config = dict(
    hidden_act='squared_relu',
    router_score='sigmoid',
    routed_scale=1.0,
    router_logit_norm=1.5,
    norm='rmsnorm',
    optimizer='adamw',
    beta1=0.9,
    max_seq_len=2048,
    dataset='wikipedia_en',
)
Below are experts of layer 3 (counted from 0) of a mixture-of-experts language model. Rows are named router (the router's row for the expert), up (a neuron's input weights, with its number) and show model dimensions 0-191. Each number is 128 + 32 x the weight over its row's rms, rounded and kept within 0 to 255.
After each expert's rows: "comes after" lists some tokens at least twice as common just before its tokens as in all text. This comes from a sample of Wikipedia text that the model never trained on. Tokens count by the router's weight.

# expert 121
router [117 164 157 140  88  89 125  94 105 129 131 191 114 173  87  65 124 141 126 209 111  99 137 175 140 142 162 121 138 146 100 135 127 118 107  26  82 145 117 116  98  93  72 159  72 110 119 132 117 119 131 106  83 144 175 170 113 115  85 167 103 118 133 133 148 151 136 156 103 154 178 124 153 138 130 154 104 170 137 126 168 110 141  86 111 115 161 163 161  92 179 103 156 113 140 121 104 102 174 100 174 185  82  78 136  95  44 137 124 124 139 121 103  52 105 104 123 139 104 137 127 206 110 130 168 189 169 118 151 129 127  73 127  79 141  92  79  70 150 154 198 155 127 125 150  87 150  96 156 133  56  92 158  92 135 133 151  84  72 133 112 130 104  72  95  78  83 158  90 122 156 147 113 156 105 136 123 142 139 153 161 150 132 120 180 141 143 129 142 108 144  82]
up0 [126 152 156 122 108 129  83 152  40 108 133  89 118 125 130 218 100 111 128 106 178 117 124 122 119 108 135 119 170 187 200 127  89  77 159 107 113  80 120 115 152 122 178 123 118 117 163 189 182 122 164 147 149  98 101 119 112 133 141  95 192 109 122 144 117  93 143 169 127 131 144  83 117 159 151 161 225 101 221 185 142 132  87 111 137 112 119  84 148 148 130 103 126 170  69 102 159 144 155 132 115 154  92 108 136 191  84  94 130 124 177 120 154 113 151  95 142 151  97  84 157 110 144 129 143 172 174 114 154 104 114 101 120 133 133 130  86  75 130 146 142 120 148 127  95 178 109 165 121 151 133 142 116  96 101  96  76 107 174 182 133 131 190  95 108 102 131 189 149 124  97 150 110 191 132 133 147  81  97 158 155 188 147  49  97 125 134 141  95  91 118 153]
up1 [164  87 130  46  93 149  95 123 141 126  98 165 108 113 116 180  98 159 104 128  94 179 190 111  85  86 109 132 123 161 122 105  84 130 121 118  77 131 141 133  61 136 115 145 119 145  81 101 125  89 114 133 124 158 132 194 124 102 149  93 140 115 119 138 111 100 152 137 169 132 126 107 111 111 148 153 164 132 172 113 165  69 122 139 114 128 103 123  65 154 151 104 157 102 130  51 206 140 100  96 127 108 149 125 138 197 124  81 135  93  76 114 127 109 206 114 145 149 134  72 129 187 138 174 126  91 157 128 115 112 118  77 190 162 139 127 139 175 132  82 141 126 110  89 132 151 199 161 129 191 115 118 113  98  99 127 147 193 155 197 168  95 166 178  63  87 116 146 120  82 107 180  96 134  86 108 128 118 113 122 152 110  97 144 136 177 152 134 132 125  70  60]
up2 [127 123 115  95 180 126 136 110 111 178  90 141 131 142 107  80  91 181  71 103 113 144 126 184 110 109 127 186 162 115 128 183 142 111 100  51 156 122  97 146  98 132 112 146 172 126 159 112 124 165 131 152 158 175 111 154  93  39 151 142  99 100 107 102 111 103 102 161 113  70 118 180 150 135 111 149 180  93  84 195 145 174 149  89  95 165 141 163 150 122 109 118 127 170 105 154 154 113 164  65  87 148  92 126 106 115 163 127  83  92 145 174 114 124  93 181 191 102 160 171 159 168 101 126  71 173 170 149 102 104 113 136  95 101 105 123 109 140 114  98 113 130 106 136  87 151 126 164 118 193 148 103 139 152 112 133 156 162 132 154 163 101 114  88 105  94  84 149 121 152 176 151  96 182  34 155 125 117  69 111 197 112 126  96 102  80 128 160 162 146 135 153]
comes after: " |", "/", " +", " b", " –", " −"

# expert 135
router [ 59 142 142 172 115  77 114 169 148 111 132  76 135  89 127 117 158 126 187  89 137 141 206 145 148 103 131 135 134 116  82 126 163 128 143 149  97  91 142 102 199  88 103 195 121  96  80 110 147 137  43 151  84 113 119 149 114 130  94 149 104 124 101 170 137 145 155 120 126 149 123  99 116  72 155 103 180 169 180 157 105  68 181 119 126 117 118 148 113 138 128 126  95 138  92 183 130 132 154 142  72 120  72 201 152 127 120 116  90 112 166  85 101 114  98 133 188 133 170 146 158  80  72 102  75 105  97 139  80 124 158 171  82 103 119 160 137 102 129 103 134  79  84 144 198 127 146 112 159 143 123 100 122 124  69 154 146 143  97  60 131 119 112 130  64  87  79 133 151 131  94 136 149  98 156 115  79 154 163  88 150 139  90 104 134 125 116 169 129 106 188 165]
up0 [124 169 177 108 120 161  70 146  67 115 134 116 113 178 111 186 118  97 120  97 149 136 127 152 170 118 147 106 208 149 197  79 156 158 169 125 157  90  97 105 145 139 118 123 112 114 156 182 134 150 143 155 155  91  78 110 157 155 167  96 149 146  97 141 145 109 148 126 142 183 119  83 115 221 165 129 187 139 189 164 130 121  98  96 174 175  91 107 147  98 149 112 101 178  73 110 165 152 137 120  93 156  71 115 128 144  62  83 111 154 151 118 184 113 107 119  95 164 132  76 115 122 144 109 126 132 153  49 173 103  84  97  90 157  89 115  83 110 138 166 119 111 173 166  92 130  90 108 107 163 119 156  88 133 142 171  88 120 115  98 115 128 149 133 136 123 188 222 144 122 108 121 130 145 129 101 121 100 115 153 146 155 132  61 131 107 117 132 110  90  59 126]
up1 [140  59 172  72 119 151  83 185 141 124  58 181 137 121 106 179  84 165 108 114  97 150 187 119 112 146 112 129 151 145 145 106  48  88  89 144  88 105 168 115 127 143 150 150 105 113  89  60 122  61  92 159 122 139 125 160  86 130 127 105 152 125 137 117 139 134 148 115 152 176  98 120  58  97 131 204 154 110 154 147 157  89 134 133 134 119  66 134  94 164 127 122 157 114 118 108 209 158 104 106 115  92 166 154 142 190 123  79 121 129 158 124 128 115 173  74 142 154 126 137 105  66  85 169  66  96 177 150 113 130 132 100 181 137 154 157 162 159 153 138 162 139 119 119  80 145 187 125 116 174 100  85 132 118  53 116 167 156 137 169 126 125 142 168  87  87 143 159 161 129 118 174 115 114  53  87 112 155 143 108 154 109 103 145 107 167 159 140 130 124 115 105]
up2 [113 114 112  90 135 154 169 111  78 161 131 135 119 143 115 117  84 173  68 141 142 127 125 212 110 100 112 190 169 138 130 165 137 163  79  74 185 143 118 143 114 159 122 139 161 139 131  97 101 146 138 154 175 195 140 104 117  68 170 112 130 127 106 103 117 144 122  89 157  51 139 159 127 132 139 174 163  82 146 115 138 155 135 111  67 132 123 138 127 140 115 100 116 142 109 181 158 132 173 142  93  99 112 172  92 135 206  94  99  86 115 137 118 120  50 188 176  96 147 118 178 118  93 135  80 181 175  91 100 107  97 131 134 130 102 159  77 159 120  90 116  96 113 101 123 132 156 140 101 169 161 136 126 168  95 128 150 170 142 134 138  50 173 112 157  87  93 119 152 153 153 121 101 219  94 176 111 142  67 128 177 127 114 108  88 113 100 191 158 133 164 147]
comes after: "\n", "|", " of", " on", " in", " to"

# expert 99
router [136  80 120  94 106 150 126 109  38 141 132 122 152 144  61 128  91  83 109 103 140 124 119 143 150 124  71  84 141 119 147 184 130  99 152 136 116 121 192 102 113 147 113 166 195 107 172 149 104 138  88 174 228  99 170 160 125 148 171  92 100 113 157 154 129 160 138 103  49 123 169 138 106 169 132 124 140  90 121 117  86 133  94 163 114 127 110 120 131 112 102 148 131 132 152 167 172 135 117 125 142  90 154  79  81 149 102  86 165 113 159 149 114 132  82 115 112 110 120  81 165 136  91 124 135  77 100 148 140 161 126 147 172 172  52 110 134 130  82 130  76 109 141 144  71 145  62 154  78 114  78 170 165 125  51  68 159 135 148  79 164 150 114 153 126 166 104 106 153 100 164 116 126 143 192 134 156 101  83 147 157 117  99 117 120 164 112 142 148 122  83  56]
up0 [110 151 167 117  90 129 119 159  39 129 155  94 146 139 153 157 104  93 112 101 222 138 134 174 168  82 148 121 158 147 196  92 105 140 173 154 144 111 145 133 133 132 125 149 113 127 170 179 172 155 138 111 156 113  75  98 113  88 178 141 211 128  90 126 141 104 116 161  87 117 119  66 110 148 131 161 174 101 182 140 114 115  38 109 135 112 148  53 161  91 140  82 116 164  62 101 141 157 114 137  78 165 121 131  96 161  51  92 159 159 172 140 187 118 140 146 164 169 124 110 137 132 128 107 126 158 169  66 171 108 104 113 117 144 106 134  83  91 136 156 130 118 150 154  90 199  72 149  95 171 145 138  93 146 139 130  89 141 144 180 108 107 144 141 130 128 134 174 166 119  97 141 121 184 121 150 117  93 111 136 139 153 151  92 121 126 143 100 124  89  69 101]
up1 [156  98 142  84  84 142  84 144  83 129 126 171 114 102  91 156  97 169  91  80  79 186 148 109 136 134 100 136 113 187 178  96  68 104  90 138 113 168 160 113  86 129 138 140 129 132 130 129 142  66 106 153 113 183 126 172 120 148 126  89 111 118 102 119 109 129 162 127 176 134  78  84 104 108 117 202 191  80 137 113 135 138 104 175 117 124  88 149  98 153 117 150 148 134 171  98 190 181 108  88 147 105 125 168 183 201 111  64 140 129 117 112  88  92 159  80 153 135 127  88 105 119 105 159 133 109 153 175 144 127 174 123 166 146 132 137 143 178 127  84 147  90 134 128 108 149 142 151  74 143 111 102 162 105  55 120 141 184 164 162 168 143 125 180  43 109 145 143  95 147 112 209 140 143  87  86 142 166 102 122 164 107 148 142 147 160 125  95 130 153  70  95]
up2 [111  93 104 136 171 180 107  74  89 138 115 123 151 158  84 118 113 158  84 112 157 137 126 189 146 113 137 165 175 129 144 149  61 135  67  77 130 109  93 129  97 184 124 115 131 119 152  58 116 125 139 134 167 153 121 142 120  48 141  90 108 113  52 122  91 140  98 155 110  73 122 123  98 132 125 166 187 117 119 118 132 129 135  97  82 124 109 103 122 133  83  94 120 142 129 209 159 167 153  95  92 113 153 148  77 126 167 134 129 104 138 153 144 130  76 182 153 102 140 105 150 177 113  94  26 122 150 127 145 126  75 100 116 133  82 139 117 140 151 139 121 119 125 104  94 131  83 137 103 194 156 141  85 145  70 103 156 141 141 158 144  97 143 173 114  71 110 137 163 194 153 158 101 158  82 168 161 150  60 123 205 110 118 120 100 124 137 177 150 192 142 155]
comes after: " ", " |", "-", "|", " 0", " 1"

# expert 37
router [107  88 163 117 160 113 173 119  64 181 105 149  70 153 195 140 151  80 110 107 193 124 161 107 158 121 124 124 153 135 124 120 135 133 107 205 255 165 111 175 162 127 133 180  94 143 103  60 136 153 101 139 127 122  97 132 122 146 161 192 111 158 131 153 133 126 137 121 118 185  39  94 200 111 106 125 148 109 128 157 156 111 125 126 155  83 141 132 102  97 128 123 116 139 127 115 139 147 134 157  56 108  94 158 136 128 179  81 163 183 111 138  93 131 179 175 145 160 111 185 114 128 120 131 132  98 160 177 150 116 145 116 151 156 139 114 130 161 169  92 134 150 152 137 140 126 134 114 113  57 127  93  80 176  75 124 119 158 143 126 163 160  96 122 106 181  97 113 169 144 120 142 155 175 112 127 141  85 139  77 115  97 124 181 123 106 114 105 101 134 142 141]
up6 [115 116 108 143 163 133 146 121 105 115 175 162 143 175  86 113 135 123 124 102 124 168  80 126 109 183 159  81 129 164 199 121 123  81 149 153 164 118  89 108  84 182 171 130  96 157 158 141 118 112 141 198 157 137  90 115 141 109 150 179 169  84  78  95 136  65 137 159 157  73  92 178 130 116 125 134 184 180 129 154  73 121  89 134 144  98 115 106 119 136  86 174 163 152  90 130 181 161 141  86 161 166 152 113 121  88  71  91 121 164 164 138 102  98 134 146 174 166  48 201 120 108 164  94 127 163 106 122 202 133 116  57 138 188 137 113 118 216 103 153 137  99 105 173 114 163 110 124 164 167 122 163  68 119 137 117  91 137 131 142 130  90 165 117  81 121 154 114 114 147 136 127 129 124  95  68 114 137 108 157 134  96 121 100 102 148 101  96 140 163 102  92]
up7 [161 143 161 131 135 135 108 118  87 119 144 109  81 128 145 171  93 182 122 121  89 173 133  81 132 128  99 114 150 172 123 135  99 148 106 168 136 157 120 155 125 127  85 171 131 155 141  90  88 139 161 123 206 128 135  74 105 148  76 146 135 169  88 125 120 147 106 141 177 141 108  71 123 139 130 156 168 191 173 108  46  94 100 181 132  69  85 135 141 124 141  84 126 117 139 165 201  97  62 176 104 107 169  99 134 174 130 113 105 134 127 123 104 129 142 206 168 174  89  98  65 127  74  89  77 155 169 110 157 151 125 118 185 139 152 119 119 105 132 151  54 135 149 122 167 139 149 171  99 137  88 103 108 146 120 197 140  87 121 129  74  99 166 142 176  95  93 138  52 159 135 172 122 115  83  83 120 109 131 120 210 105 145 101 118 135 127 120 127 123 114 134]
up8 [135 121 163 157  59 150 167 159 121 123  84 174 139 146  65 125 143 121  65 115 108 127 124 155 121 140  98 120 115  99 184 102  90 126  75 133 157 121 109 174 150  97 120 149 161  97 113  49 117  69 148 111 107 145 103 106 118  52 178 102 159  84 148 120 132 139 138  99 120 121 207 128 154  82 124  66 117 148 108 141 140 139 132 108  82  36 132  90 120  96 143 138 129 130  80 186 135  93  99 116 129 107 115  90 155  91 116 144 111 141 111 139 168 127 127 153  80 112  57 135 161  90 149 100 124  95  91 143 125 132 175 105 121 155 144 107 117 158 126 106 161 169 105 161  97 161 104 130 124 147 163 149  59 142  95  97 121  86 110 112 187  45 154 185 114  60 137 113 162 121 133 177 185 138 142 128 108 137 130 161  82 117  75  98  84 115 175 195  96 150 174 129]
comes after: " of", ".", ")", " for", "\"", " that"

# expert 63
router [136 122 143 116 156 124 123 118  74 185 163 175 151 134 120 136 121 115  85  79 150 119 157 124 130 138 114  99 149 152 148  64  78 148 128 125 211 136 136 228 130 145 140 143 111 150 103 100  94 145 124 175  92 158 155 115 153  92 113  96 161 143 151 167 187 170 126 133 170 137 110 143  82 125 133  87 137 129 157 152  90  99 110 123 159 122  73 157 120 126 132 118 118  91 104 133 186 117 143 124  80  86  99 169 107 162 152 138 163 118 137 136 148 169 156 131 106 158 120 156  87  64 177 214  96 103  84 151 134 150 140 149 120 176  44 148 148 131  57 142 140 118 196 135 149 155  59  84 120 102 127 144 115 164  88  92 115  99 188 169 143 113  86 161  25 135 125 155 134 106 164 133 125 166 178 185  94 134 137 103 123 151  79 137 150 153 130  94  99 150 152  99]
up5 [ 93  84 145  68 124  69 159 151  97 108 148 170 179 151 106 128 101 140 115 142 121 166 119 146 142 123 137 114  82 170 131 151  72 141 120 140 135 128 144 196 120 121 135 168 150 143 132  93 160 133  89 166 112 158 135  82 213 125 113 116 147 134 148  94 100 134 156 100 122 162  60 139 194 148 124  63 130 152 150 145  98 109 165 114 137 152 108 118 134 140 185 152 105 125 115 157 188  76  83 126  87  98 135 172 143 106 152 117 123 176 170 190 121 105 131 163 124 109 134  94 124 188 111 135 107 127 149 189 136  92 151 147 113 167  85 149 162 125 116  76 137 173  92  95 174  98  98 116 131 154  32  79 114 175 111 131  56 126 158 150 103 155 152 145 113 140 156 208 124 190 174 138  89 145 108 122 125  81 140 141 135 136  46 143 126 188 179  75 113 143 144 134]
up6 [122  67 113 138 197 100 114 124 158 108 175 131 186 133 105 137  97 151  98 134 166 195  89 123 133 158 169  47 119 185 183 119 146 121 170 135 168 122  92 110 130 205 164 115  93 171 138  96 118 156 140 199 131 121  79 115 176 105 142 161 149 100  89 134 143 114 135 196 175  70 100 100 145  87 117 160 155 122 135 139  54 150  82  95 166 128 141  98 121 149  55 172 170 119  74 115 148 159 141 100 128 185 157 108 137 104  77 137 125 121 133 132 129 105 139 101 197 154  68 159 116 131 122  81  65 150 105 123 134 123 116  85 141 178 105 135 103 190  72 147 111  70 143 182 146 173 135  68 127 161 149 120 101 145 123 150 139 142 155 157 129 138 145 146  74 123 136 134 141 166 117 135 127 145 121  71 144 139 108 140 120 111 171 122  93 101 108  69 100 147  98 144]
up7 [148 144 125  75  99 134 118  90  33 118 129 118 105 145 112 127 107 144 140 121 102 129 136  70 105 135  74 132 155 181 108 154  89 122 134 153 133 157 113 142 131  99 121 176 150 107 123 154  74 111 123 127 178 184 146  86  90 139 128 137 108 181 115 143 135 189 144 127 163 109 168  86 101 177 109 141 177 161 156 101 103 113  78 184 154 113 103 134  93 138 164 124 131 116 177 121 183 104  94 207 118  92 128 150 151 191 139  92  96  87 122 116  80 142 180 212 128 124 125  91 112 170  64 120  92 172 146 177 179 158 190 154 161 144 101 143 125 152 145 125 104 177 108 161 118 153 149 197  66 111  84 148 132 142 173 119 132 115 155  64  97 128 178 133 158  82  87 135  93 119 135 201 120 114 116  76 123 150 123 142 188  97 144  98 129 137  95 118 129 134  88  92]
comes after: "\n", "\n ", " ", ")", "\"", " ?"

# expert 104
router [190 155 109 117  92 134 162 106  87 117 174  99 145 110 149 110  99 143 116  73 172 134 172 152 120  55  77 143 123 100 115 185 136 133 106 182 129  79 252 166 148 125 120  82 117  82 156 145 139 135 123 109 119  87 109 111 132  84 190 143  99 117 153 141 157 153 128 148 118 130 140 133 112  91  79 144 104  74 105 106 154 145 141 183 147 120  79 176  95 107 128 119 100 170 150 146 133 117 130 150 117 135 122 187 135 129 173 107  80 120 145 100 138 115 127  94 199 177 188 164  99 141  93  85 118 120  76 190 150 164 120 121  82 159  57 155 130 118 119 146 114  70 139  86 123 132 169 153  88 127 153 121 129  90 117 128 152 168  69 148 186 115 154 155 176 115  97 107  48  93 129 132 135 112 137 118 103 150 175  87 122  77 172 166 125  87  93 113 147  94 134 146]
up0 [156 165 141 134 158 133 129 191  53 107 119 143 122 144  74 172  95  91  87 125 160 135 140 154 166 144 157 104 144 148 218 115 123 154 168 105 148  99 144 144 154 128  94 137  89 123 185 145 149 147 169 151 161  76 102 117 128  73 169 147 220 132 108  96 137 117 141 124 119 134 106  59  71 147 134 134 177  90 183 144 106 134  66 132 151 134 143  87 130 119  84 132 123 162  65  79 166 170 148 110  71 166 127 159 135 151  55  95 129 113 167 140 186 121 157 100 156 146 103  61 167 146 150  88 146 154 145  65 208 127  95 116 105 159  96 130  89 106 134 170 128  91 162 134  85 175 133 115  82 145 148 126 103 107 144  86 100 110 120 185 123 140 165 124  90 100 143 194 133 101 136 156 129 151 153 125 118 109 108 133 125 140 163  75 110 168 128 102 119  93  89  99]
up1 [180  74 164  59 103 145 145 166 123  99  92 172 142 118 127 175  88 151  94  97 125 181 175 122 108 125 119 115  89 159 168 107 121 102 104 103  68 122 175 118  93 159 113 113 109 185 126 132 120  63 149 132  99 139 165 158 141 132 106 140 153 103  52 159 124 109 166 101 164 154  89 117  89  77 143 193 131 122 208 121 136  89 100  84 146 143 134 111  61 123 117 151 141 149 144  97 156 108 112  93 128 110 149 136 168 198 150 115  99 137 147 133 119 105 120  77 160 132 143 144  86 110  67 157 113 108 175  94 105 126 134 134 158 176  97 107 152 161 144 144 141 133 119 107 114 148 197 183  86 174 126 100 133 102  73  87 150 202 133 156 175 101 142 179  77  93 110 139 131 136 100 165 120 144  91  36 145 109 128  53  97 110 125 134 167 138 102  92 162 109 115  93]
up2 [136 113  85 120 166 204  97 137 105 210 147 167 122 119  97 122  86 187  70 146 112 151 124 170 144 107 140 178 160 140 103 164 143 125  65 104 159 109 138 124 104 152 138 121 165 124 141  72 129 148 120 152 136 144 146  90 122  45 187 105 107 152  74 108 125 179 129 131 144  83 121 158 124 153  94 171 153 103 110 116 135 147 154  96  53 148 123 125  96 152  86 139 126 105 111 198 131 176 151 121 108  91  97 190  93 147 209  85 132  71 109 129  98 111  88 141 184 100 154 156 167 160  93 117  43 161 125 130 114 129  66 162 111 107  97 128  89 138 138 102  96  98 110 119  80 127 159 185 115 157 122 145 110 155 114  92 145 124 112 135 150 102 162 133 126  56 108 113 155 109 163 136  91 152 111 138 157 150  61 140 163 144 108 104 125 103 112 201 182 136 166 151]
comes after: " in", "-", " ", "|", " In", "In"

# expert 11
router [138 134 177 157 195 154 121 138 137 202 144  55  88 104 139  56 148 144  79 102 121 146 117  99 142 125  98 142 138 165 119  99 154 122 106 168 208 161 112 115 136 151 103 153 118 110 101  88 119 110 139 133 120 139 159 147 120 145 151 140  89 160 118 122 182 119 210  94 145 156  27  91 180 109 128 116 149 101 144  99 120  89 155 144 164 141 127 113 122 150 136 177 161 123 138 120 140 123 156 105  99 139  77 100  99 178 200  68  82 135 134  85 145 129 200 128 133 128 105 149  87  40 153 133 103 144 117 108 176 179 136 117  93 157 141 144 113  98 112 148  34 178 137 102  75  86 159 126  88 120 149 117 167 116 125 106 139 131 156 155 130 154 155 143 166 165 162 147 131 112 121 175 172 146  74 149 139 167 133 150 128 148  89  90 159 152 140 178 137  63 138 145]
up7 [140 119 143 110  79 145  90  89  67 152  97 121  98 131 131 144  83 144 122 145 114 183 135  93 127 171  43 126 186 190 122 143 100 151 144 142 115 189 136 129 148 100 120 186 139  56 146 142  80 146 119 123 180 185 164 104 101 133  96 164 101 172  84 130 158 175 124 176 153 125  92 124 137 215 106 100 142 156 137 100  67  86 131 225 172  96 134 145  87 142 138 134 138  91 146 124 184 141 116 210 125  79 140 118 142 201 150 109 141  79 157 131  88 126 157 176 146 171 127 126 124 164 104 140 135 149 169 138 172 160 164 151 148 148 132 159 133 136 150  99  86 112 147 131 117  97 114 182  97 146  78 117 148 147 135 155 138  86 185  88 102 114 148 144 190 116 103 137  79  95 146 187 144 126  96  70 123 162 129 131 176 116 159 122 147 125 128 146 142 146 106 108]
up8 [182 113 174 141  64 141 146 146 117 100 117  97 161 145  27 129 160 146  89 145 119 119  89 118 141 126  74 134 137 123 179 107  74 133 142 162 154  66 137 166 130  84  94 132 136 108 107  55 101 131  81 172 124 115  91  90  96  97 180  68 188  71  92 116 114  99  83  99 114  99 194 138 196  78 155  93 129 173 145 109 138 117 156  88  70  67 161 129 145  98 149 138 128 137  52 182 154  77 105 116 150 120 167  72 166 119 115 128  78 102 127 118 137 127 118 154 122  64  88  94 128 110 151 170 125  70 103 125  96 142 146  93 125 152 123 134 108 159 101 109 109 130 107 180  90 154 135 123 110 133 155 162 100 143 138 128 109 127 154 128 187  81 125 152  64  88 150  83 139 114 144 172 159 118 136 163 129 153 126 141 103 158  70  84 116 122 142 163 129 121 170 111]
up9 [128  96 119 161 125 118  68 164 127 161 150 176 124 114  89  79  97 139 130 166 143 126 108 155 121 145 102  92 136 157 113 105 105  74 195 126 137 187 117 142 143 136 154 170 188 137  90 144 169 146  90 200 119 144 152  95 104 119 113 122 106 178 142 113 129 147 159  89 137 100  85 138 130 126  64  66 100  93 127 140  30 184 152 155 117 133  61 160 156 170 147 201 149 132 137 122 111 175 139 128 179 149 148 142  90 151 118 186  64 102 161  95 132 123 177 172 162 113  99  92 113  79 123 138 109  87 141  90 101 104 117 123 158 136 133 176 162 210 159  98 127  84  49 186 145  86 154 125  81 116 159 146 107 117 124 117  98 107 159 167 118  98 127  89  79  86  92 156 115 123 176  94 130 143  93 126 147 100 108 130 185 119  90 107 129 119 108  93 140 119 155  92]
comes after: "\n", " ", " and", " well", " —", "\n "

# expert 110
router [133  73 103  68 155 133 126 107  85 162 131 118 144 188  98 164 128 137  80  98 124 138 107 112 139 146  78  78 173 169 141  80  98  83  75 154 186 150 118 168 134 133 133 141 140 151 170  90 114 148 112 151 158 196  87  96 141 130 111 146 177 160  81 182 174 131 139 116 158  74  97 131 149 203 153 111 171  79 169 127 138 113  82 178 119  80 102 124  90 121 138 132 120 170  73 116 182 105 106 119 104  74 155 166 137 196 158  77  91 143 168 161 149 108 156 154 135 130 108 121 108  98 132 185 120 116 130 114 154 138 121 140 145 174 122 143 126 148  55  81  98 140 161 126  65 124 113 168 180 120 172 127 101 145 142 121 125 168 162 156 134  84 151  67 105 150 133 160 146 141 188 170  90 180  91 144  84  67  92 111 119 142  88 147 143 134 193 121 137 102 128 122]
up0 [149 154 151 120 113 116 102 132  76 134 166 113 129 147 165 145 135 116  96 113 125 125 151 127 110 115 106 116 112 169 219  95  63 127 129 130 131 105  94 124 155 129 136 146  94 132 194 190 140 148 125 142 176  85  65 102 128 144 194 117 175  92 113 127 144 107 122 114 143 126 138  82 103 183 157 172 152 122 155 156 169 103  78  99 153 118 125 117 139 108 120  77 101 149  31  79 148 168 121 161 116 166 139  62 126 168  50  90 155 152 125 144 155 103 137 140 142 197  96  38 119  68 180  99 161 112 178 110 172 107 147 108 106 178 132 131 110  61  93 200 124 119 163 137  87 132 107 130 137 151 151 155 106 133 152 125  97 156 149 183 110 130 130  74 133 146 115 173  89 129  99 143 113 150  99 117 141 123  98 155 175 152 114  83 123 136 118  91 119  82  44 128]
up1 [184  68 135  61  71 179 112 125  82 144  61 154 131  99 105 176 109 154 108 130  86 198 151 141 120  98 153 119 152 160 173  83 135 130  73  85 102 127 158  96  94 129 133 128 142 148  88  89 135  88 121 106 139 116 134 168  70 108 125 118 117 110  92 176 133 146 161 121 137 160 101 118  82 103 137 149 156 100 174 117 166 105  73 105 125 136  95 138  88 147 120 138 150  90 149 100 158 130  90  87 130  93 115 162 161 188 160  97 128 105 142 150 112 103 169 103 156 160 108  75 111 105  86 168  85  95 189 148 157 138 158  90 217 154 166 100 135 158 141 100 153 110  76 120  62 182 165 153  93 132 124 113 146 140  78 132 128 177 170 183 144  77 136 159  87  58 138 129  98 157 127 151 141 117  57  81 155 166 134 137 136  93 138 113 174 146 134 157 139 136  77 123]
up2 [127 115  97 107 166 156 154 118 115 173 127 150 117 149  86 129 119 154  80 122 123 109 138 207 137 120 139 213 147 141 111 134 140  86  98 108 138 145 129 133 129 143 124 127 169 123 138  94 111 143 120 149 129 184 135 108 135  75 181  87 117 138  93  46 121 142 119  84 150  52 143 159 137 123 158 163 159  89 170 119 150 149 153 105  89 153  89 128 160 118  94 131 118 153  79 168 176 121 167 103 127 104 111 121 141 176 181 115 130  81 145 158 100 108  81 152 194  63 147 149 182 166 118 158  58 164 101 116  74  66 124 133 103  97 117 221  93 158 152 134 145  99 109 118 110 149 162 171  93 155 172 186 140 174 109 147 154 164  96 132 140 101 155 119 145  47  96 151 146 166 144 117 132 172  65 141 142  89  91 105 163 116 170 101  94 108 162 157 188 108 163 132]
comes after: "\n", " such", ")", " ", " well", "\n "

# expert 190
router [135 139 120 210 151 166 108 141  97 150 107 127 101  91 115  59 106 147 144  46  88 123 158 105 127  85 172  58 141 176  76 120 181 115 117 111  98  98 128  71 128 142 134 115 145  68 156 141 144 174  69 107 102  68 110 135 150 138 140 135 145 137 182 189  98 160 101 169 130 103 102 103 116 115 158 114  71 121 156 135 203 152  58 156 133 154 146 134 116  96 156 156 125  70  72 142 139 119 141  83 102  90 126  92 107  78 127 156 159 146 105 121  82 110  81 152 128 146 137 123 197 136 119  80  88 124 147 134 125 106 150 138 132 193 117 110  82 185 183 160 141  90 105 127 147  86 122 108 125 109  92 110 132 164 146 172 167 141 114 118 126 122 159 190 120 194 125 116  77 184 100 121  82  82 135 142 178  94 171 130 136 137 166 154  93  99 123 156 169 112 132 152]
up0 [145 170 149 122  84 128 111 143  49 128 129 118 110 143 129 191 109  94 108  95 167 166 102 181 132 139 133  94 159 135 197  74 109 140 173 134 122 116 112 116 151 163  86 110  86  92 170 188 119 123 166 163 147 128 104 107 119 140 187 124 176 119 129 115 189 121 122 170 169 175 125  94  94 200 135 143 160 104 193 130 119 126  94  76 146 136 122  85 137 110 130  91 128 160  42  90 128 148 116 137 150 167  94 121 153 195  75  80 126 147 146 139 215 119 145 113 160 162  90  68 157  98 139 106 110 148 153  99 171 136 103  79  78 155  84 132 126  94 158 145 135 106 160 190  55 165 103 158  82 169 126 141  85 129 115 115  78 136 121 145  94 115 130 115 140 107 156 185 157 142 156 130 130 183 131 121 111  88 134 138 160 140 145  74  91 123 108  86 110 108  84 101]
up1 [167  94 126  85 153 139  74 133 145  74 126 163 141 161 102 136  40 144  99  97  82 148 165 140 113 149 135  87  81 169 108  73 134 120  77 161 104 136 173 161 121 131  99 136 109 180 144  95 129  78  92  83 124 146 140 164  91 113 133 121 109 117 102 149 129 104 142  93 148 147 108  85  88 102 142 174 130  76 167 111 161 114 110 140 146 153 132 166  86 127 129 135 163 108 132  51 168 117 117 109 125  88 146 144 160 187 114 108 129 111  77 144 131 108 158 102 171 107 118  69 103  81 128 132 101  69 161 125 115 123 154 140 230 142 153 135 102 147 146 110 179 102 104 101 150 202 153 137 121 174 109  86 122  94 120  73 114 193 182 187 154 150 114 200  36  95 112 135 117 134  99 113 113 115  61 121 133 174 112 115 134 104 131 122 128 183 141 122 160 127  92  83]
up2 [137 112  66 172 160 126 181  58  96 222 123 143 113 149 125 107 114 165  78 101 115 158 122 205 136 122 126 170 144 131 110 148 142 133  65  79 148 122 117 104 176 186 149 136 176 110 138  84 129 182  81 147 156 165 136 129 158  13 149  82  93 106  86 107 119 151 107 139  97  75 131 102 104 128  83 157 174  99 142 151 150 122 130  99  75 152  88 127 112 115 127 130 108 130 117 158 150 169 147 103  97 118  91 151  60 124 149 124 139  94 157 150 127 119 122 152 200 106 152 133 170 152 119 139 102 154 144 149  98 117  51 120 130 141 133 149 144 123 146 113 135 147 119 131 111 117 129 108 138 170 179 131  96 148  93 149 155 100 186 182 152 116 182 172 153  79  84 104 133 181 157 111 118 132  45 166 141 100  71 139 172 112 134 103  68 107 123 162 141 119 149 155]
comes after: " |", " in", " under", ")", ";", " information"